Below are experts of layer 10 (counted from 0) of a mixture-of-experts language model. Rows are named router (the router's row for the expert), gate (a neuron's input weights, with its number), up (a neuron's input weights, with its number), down (a neuron's output weights, with its number) and show model dimensions 0-111. Each number is 500 + 25 x the weight over its row's rms, rounded and kept within 0 to 999. Numbers have three digits each.
After each expert's rows: a language model's description of what the expert responds to; "comes before" lists some tokens at least twice as common just after its tokens as in all text. This comes from a sample of Wikipedia text that the model never trained on. Tokens count by the router's weight.

# expert 62
router:530470509462486545503441468506495501518517534519522480505500482471531483519515482540474485473535484446505489485496502517523513496482480517495515524514488504492445527530527487525536515483523472535503474484485542487511541523479471491484505467507495491462521503499474496499497491537509555488543487471485520535501518474502546527481497476549
gate0:480519504511499496505575491478525538513533492442503524495518515551566531509507554505496468502496508526510484513463519489513496472480461504486526537482508486501476533481479541461491508453501472466507515511487492489476541533461508536510492511496507494520510497485472530512490495557504484531530535481497497477517487511532523481518482512484
up0:495533487496495537517493540492537529477468438483528497467464505519513542525494508511476515516495532501540472514463516497539488491481475461450496522494529500501542532490449514518466489480512489501529468485528544552489547504441495487523498465507495463530511474538537493507570529511535485500489515482491474517485499484472513476557516538520
down0:501470457521517479502509493515455510499530519481503488482504473528497524496538430482482466517446508522494502506481534490512456516466513522509518521496499496486461516508494493506522473532460449506517464492530561497512437532503498497491501519462496498502446477514484499519522514494506505470486525471477502522497518488505482538501487495495
What it handles: Numbers in text. Number tokens in times, dates, measurements and table stats, such as 10 PM, 10th Avenue, 7–8 nmi, and 195 in 1957.
comes before: " |", "%", "6", "8", "1", "9"

# expert 17
router:513501504504467509512515509506479531488514489498527490519502482432562482525510513505498526427493501516503518500486481542444471519479475477501476508492536514513488527543564520532510540505541467557529475474474584504470522499499498499484472476521474493503500493490529517494480503520494524499482494504547528529469548475504511538539489499498
gate0:542530506539504451531518484531493560497499531573520496492542495540495454547488489482479523460499483471504491481486509481444473505428511488500512517513480496475527525519501508537537535487506519507510530482478500534460557523476495493483528459542477486527473501521521460483503524502500473513484524492491500519465541461519507509495443529493
up0:491541537490495478533515476531488515488490527528484506536557490516524542538457543511474514497493502494480472473505519489532488506485518515456540515516488469453514508492529525514497506480515514533494496476503467517480532479500479490501501457528506522491488507539517446478539535536504458543496491479532511518465533469498465470517457530493
down0:524506489493490441493548493490462469522495465488498516507472499487495503529512503482499456524467555475497483503524499487452549494486492516481506525498523519495479507505502541538489510470538480548501490454501533509517495505466503473521519493544511471522523529532504511490466467469545500514512526440531541498519509472482493517497445460496
What it handles: Topic nouns and numbers. Head nouns naming what an article is about, such as school, film, song, town, book, plus digits in years and dates.
comes before: "s", " of", ",", ".", "s,", " in"

# expert 8
router:519525497513505518493480473513491522534477469515503504500528529513471469485515511453474491547473515477474485471484492498537537454492506474442491483506460531501541528481452486505460504517488483510506506489491481538502498517500493528538463434533465499527478514524484512519488499454519494524512492487453466469506539475487540540479514511549
gate0:505474487456495492506510484479492503515513504507501534539532472468496513503480446470510496474469517488514508495495460543521493511476443520477476513508506537525491538567481519490464514511492533544500501506520476531517494477484462516486463502514505452523478487496494459485478507472452509494474507484501486494473516478513539497549514516508
up0:511556473496497494470474521492497505483508485486526504522485517522509536463497504522512521522507513507524564529492473454476520476477493492481528481534496488532504489466505512472501537500521499572484477458512510490445491473469475502520516472500499522510522476543495503509503495506505492521560520520478503513500526504534496487509515466489
down0:538469449495469500459492531479471448494517513468510502448487510546497533485501530483542480453497527504520520489482487450484513472529549486468497491507508493510506497522498489484494526520529432510482545465439515497541511474519538519493528499464473514531491514485541532467481480483476494542520513518531517547500501518490490493517519528515
What it handles: Auxiliaries and connectives. Auxiliary verbs, conjunctions and prepositions such as or, has, are, is, with, for, often before the, been or not; also word-initial pieces like or-igins and Am-ong.
comes before: " the", " a", " been", " an", " not", " be"

# expert 50
router:507479513474488499511501510480554517503553496547503476496543542497543497515490480479546498454482531491535493516515476509514479566497534478495536456488487518491485498505495468512498509507529523516448474536520500491515491519479478513471513531502505461460505464508523521499518520501514505497501487480475520462478521460533483472518497550473
gate0:498469507478495546563520536483488490465539490499520526517554505489515462547506470531465545489490525469522481505484517514467517511523521495509529501515515471499515507513479467496526494495506484565497529521466505490535487529480477513517507542464493524493499524510503504487507478470503506483502448472525536474568553478509462529513484461526
up0:496537489481503475449491447507495489553443514475460490467467497506487539451505515495506480494529518528461535525520503485532489492482508493492473499503468517505473491502514529494467473520480513436500439523539488490481508498503514490504501494530459512523484475473526499523495540508466492486489552540485446509436483536469527485483490495483
down0:517479501453528480473506522494521492487546534490479513498484497494507524466510499520504440497496584543493515494478484517523493485503472453517502452503504485456514520482476469456494483495501505463496492464491455530466456522514509496509464493497388472538505504465512538514476533512513487524495478511477477537470509542506522524495509515487
What it handles: Clause and quote openers. Sentence and clause boundaries: that after reporting verbs in reviews, opening quotation marks of titles, line breaks, and which, where, when.
comes before: "\n", " the", " he", " The", "The", " it"

# expert 36
router:524465521465478531472463536488464516487498532486523548463462530460527520521532504502511471465489477495523522495461499525520522486501475521465527490509487463464502512530522481499530516456528500528504470529463515485476495535481524492470491499469552533487455498461471470476530513517447482483502475499497512519468558486514482504473536463521
gate0:471505487479505484527500487505486532472493523550502499505483515531488506463485521523461505479556448461534515505459478552535507482450504512472513475508500476481544543392502500533473541470497471466483521546484486451480484498468482521529489480509512513503441495432499531484518522479553492492498472527513517506505525488469491487499470498479
up0:478529479466488507563498475503498490481479522538516501502492509505485495462509519521472533487546477451527520499475468530523514501456506505478530468532509481502533547396484498537471512455499482484484516547497485442486501503469473488528489476496522480498469490443498520478517519479559499518500470525491532498495503484460488486494444484469
down0:482489494497489576494513527487511512524481499519520502466510514508542467534512481506497461485489513474522499521492490529473497502490490549487504507517508487510479539515511509514534507476517502513491520528507535495506499569480501473507479482476506528461490501477511491501543488488657509514531454524501525501514477492469465496531510496513
What it handles: Digits in numbers. Digits and digit groups inside numbers such as coordinates, vote counts, years, ages and scores, e.g. 197, (19, 44.
comes before: " |", "8", "6", "7", "9", "5"

# expert 33
router:472535524505463500521511517466509489484529496504486475506533526461542484520491536489504530472471508496453512540514461540452447507473519543491489535476514486522500496516523503497504494539505481501531444446495542508477533497498488537549484512483550489451548516481504471471456520530538463494479508516457488499506490511514480508512501478478
gate0:489494458481482497495489528449521496536472516492511530536536526488475520493548489501516525529555482502455522497502498473524436489475501477494509501533448488460485482457475494459484484538467506511483513568503506508500506454486482562528500505486523534480516513544517488517498518504508514497513477509503551529511485529496518468461527492531
up0:474498555509532495524513499552492527532480511508498496492503486479490500495492474484508473504495547489478500493464470489487491504469536560515507527552509466456486480439501450447541473450507483509509511488490501490538487508505536496503511482518521492490505459480501465477531493452516520466518498488439531510488481534513499491527519498505
down0:492509449516492517525490526502504526536478561532513548510498493474486476491506505474539495508460487498473501479455505506458489518454532478490488538503457484504491476482501510480501473477456470502522515477524515524479505464482515481522502487516474477459501516475445522523524536551520496486500486406492479520476508490463475525496523483480
What it handles: Titles and place nouns. Head nouns ending titles or names of works and places, like film, song, album, Park, Hall, and word endings like -ood, -ight.
comes before: ",", "s", ".", " of", "ing", "s,"

# expert 40
router:510491484467487450482495533556450519492491518535512499463476542528513474525462495506496492534519544494541530482482512483450458502522510528499464540498481513533470466491529498462517515526465493517469548543495498481501511513460489538532506523462475498537487501493476513503483473505482496479525526495480555495476490460533537498511507525489
gate0:505516545529487466506474537494479491475497525489503528491500526487491525489496488520478470474574504503482523484478471519498460483535524487487498546574500500490525513497503526491508493524463492534457531534465505486534519484455447476524474528534518520531482544479493442491492523541471508498526492496527498518498495488459484522512536507468
up0:479468497466522469504512493498501507526483470495525496478489505481498461495480517527497482495471506443506524514484517470472531514513508522530503492441463516486474482488431525499451479477563501524513554500529468514523491505492502510496526507472482432478555499519470459532468462479516531477485470504505477519477485516562518490500481507506
down0:486544510512537505532510529506522505485497502488555524487507522485485492464471526497513458459487499507471488526495522517478545488534502502475527415453565502505508500505510502516499449440519502478505479468550500516501484522496500491501519462537543542497511499466490494484509492527484482478501511525531489459518517490520470476506518495507
What it handles: Sentence-ending periods. Final period, or a word piece ending in a period, that closes a sentence or list entry, such as Leipzig., engagements., 1952.
comes before: "\n", " The", " He", " In", " It", "-"

# expert 63
router:493521532512511459497483489478502502487495448526502497484502481527503477498547577510545527501481514512467490509486440484490468475481510506495470467538546486490504504490469501555574442550512532460523457473482471540528544498502519517456511484514489489470532496487507503515497468513501535517531490480487504487533489465470467466484482514516
gate0:527481475474501470506474523510491498488435497504555535463535477485487516492508525530475463500471469507521433510516497469501501481545459483511478455522480509515489498522495476450506508497549524512509526508446530567490501491513496492510494515469529514511493505483477511504511493529488506473497554487516521513537466485494479495515521496518
up0:470541501521490498505499503499502486468531440498470489490470533488493424506495511522508542511504521490497499513479527528489498567519526538466509526484509472494538444487480553476487482536476460480527478485520492486549443491469485545536516458510511544536522482515480518511487482509532462491519494487527531534485491487503499529498503482504
down0:482512510470507526460504503572505499517490523487527520494483490496493502538542506479469498505505529499497510479488478536489528446499490471461525548484483520485506441509489483547459509504538507498493491499518545527465445511514535499488495460522480487545500503470448489481519494512496523475503504468489520487531487454507500510479507516489
What it handles: Infinitive to and modals. Function words after verbs, mainly infinitive to (agreed to write, hard to erect), plus would, could, can, and, by.
comes before: " the", " be", " a", " to", " have", " his"

# expert 55
router:553476521484496515474460510519458529538532524542526553483468521481533518528528492514488466479476441499544506477475477546521512492481464551482515512537494532478489543505517487514537536474522471528534471537461531486504505542493465492471469458465522506492452476468482480500501495517490501476510489506500518530476551442503487500476525473510
gate0:503497463477523486527546494493486475551553499525526525481500511510503493526515487528517480490504495467508468462494483465503460480518490510502526558501473465490506500529499500527526551529531473489495496532510505546487528462492447494495507487490493507480498495487468546538485513487471457567470516505528468489512536491528528480525454520475
up0:506472503532499499466457495537536497459460511473485501504472501497528512465509503456506489511482517537484534516489512539493504533507512509501458478484539525510503505504508512483452445472474531489525516462464503479536465511502540471506482518525525499530513500527555481467526513514505540444512489491489523526516449507466458524472526529528
down0:478518516504496502500497476527509532504481502488468534464517528477466468454450513482477512505501510498496514509503518499520482477499535481533512453489538549498531485487522518474468507476426489517485494506492480458506461487479486498540521541495530467512476529466521491501518472495482516522514535479472542480490502534459513518491481501508
What it handles: Digits in numbers. Digits and digit groups in years, measurements, statistics and table cells, such as 194-, 1.78, (27), 7.433.
comes before: " |", "6", "7", "8", "5", "9"

# expert 4
router:501526525494464499529515472492504517495499434495493504452520511471570459528508520498494537405498484497479507502532453494464478518507495509488487505473514482520462532481540518484508502534469503464512473439496522488465531534493504500502481482503530520500532506467529493504464509546511498521461530512497530504485453490488484521511506516469
gate0:538515523489465486526472514482483513532472501537459514486498501526498521506505499487530457478468469502518490517514525541496476552518492489463486474514495503528516477528525505527466503485488500504453467464523508491510496475514500483479471497540567492494475532523498465501474491495491521535484543488483455469536483517498503494527526473475
up0:485507471519503504491525514474534515509510524482535491536497498494519467502540514531494530521524520500489491481459474441513504462504508524501471498498526456473492496529488490472560502524477493484541529498528534518498518522482489521502537495462489503528498506502528511477529475498488519472531489517536539500493509466529492478465474527500
down0:511535490515500494493472535520497500526501490520502493542479535491468491480477454479500483492533523558533511485505480466419477497525477497540514548524515485500521484496479521494475516500501504529505481523474467554517516472555494481542513481546492524496481522496525486532527501531507498481476508503471493513509515506494471520457521465495
What it handles: Institutional place nouns. Head nouns of institution and place names ending a phrase, such as University, District, City, Department, plus governor, team, him.
comes before: ",", ".", " of", " and", " in", "'s"

# expert 43
router:569483519510505494462487505507484512475524514519525474535502541473506530487487460478492474510531507477501480541524532497521485487508549506473503506476463532519505467489484445532479516519502473460488522529549465465490476446521533518487492501492513495484518494511527508527520472483481459490505488544472488467470499506540502491541516486462
gate0:485458509504528509494509496508484521481478455460457485496505516492492522502489481546502492513501455471547504498526498493480524515476489485490497468498488507515469522519438478464496503470532491467492474492486497500498508480468477507513507565457509493515498512524478507510484487483510475523523503487500526505486488498509480534495514495517
up0:482466499492508504465503498507490521473491486474474520518525503508500523538469462537513471516520417486524515526509506486514527498470489464491509467482474481503480509516445489468485488444496504436498507495509528503511494473472479520504482553485526481514520515531491486519482483475513448500519520483519505483485484515519498501509516481505
down0:496536502481484475538504492500533496470536554502495533480511505509481461495480512531556528471466500488509492504452508511502493498439548467466511482488485501466497493480488473516473528484551444476507497546475519518451498474509489554488529505516518509499545486474503523480541538512528537483507496490534486511536448527434538469544507526483
What it handles: Line breaks. Line breaks ending paragraphs, list items or table rows and coming before section headings, plus heading markers like == and Born:.
comes before: "|", "-", "\n", "The", "==", "==="

# expert 13
router:501487526513505514506474482497508504505536458520507481482526485498533498448465496521517506453489458496516519520522476495469498495472504487516496537483464502530469530526514471527453531521533521504494476519458507514503539540484458550481511458496505499511498505509480513437476503513524495536496522476525528494531484473491499514520567517534
gate0:509508524561490490447564525487512529521505481526475512472530473509461469471516488504468455468516479479519474508470475464507500524515517501490471512489439481505530500528503489530469531505519491505516516506495460489493516484530514484524533517454520532502500520527483485465460491544464495505482472510504528514545520508481497506494545476507
up0:507472496448540499580471470518482480486496531490503515508491521478505537503507500505509538550491508541519527487487535525484489492517505518487511500509533519503465494503457491493532462489468499479492493519490530525478485546497485515513497499507517466500490491447540474525541504490519501486512525500477479534470523521475535490495439511520
down0:471484504499516474495454491500487527526504483519505556524511529508540515476469500493464487483523488463481488499512446511476479488474463540484486469499487467516534525435472526497503451555499447540480480491506475464455506512516503492503478543516515507545501475481475505520481500483527482457462497488481514444477475463531482474474506545456
What it handles: Plural and noun suffixes. Word-final plural and noun endings such as -s, -es, -ations, -ies, -ors, usually followed by of, in, and.
comes before: " of", " in", " and", ".", " were", " to"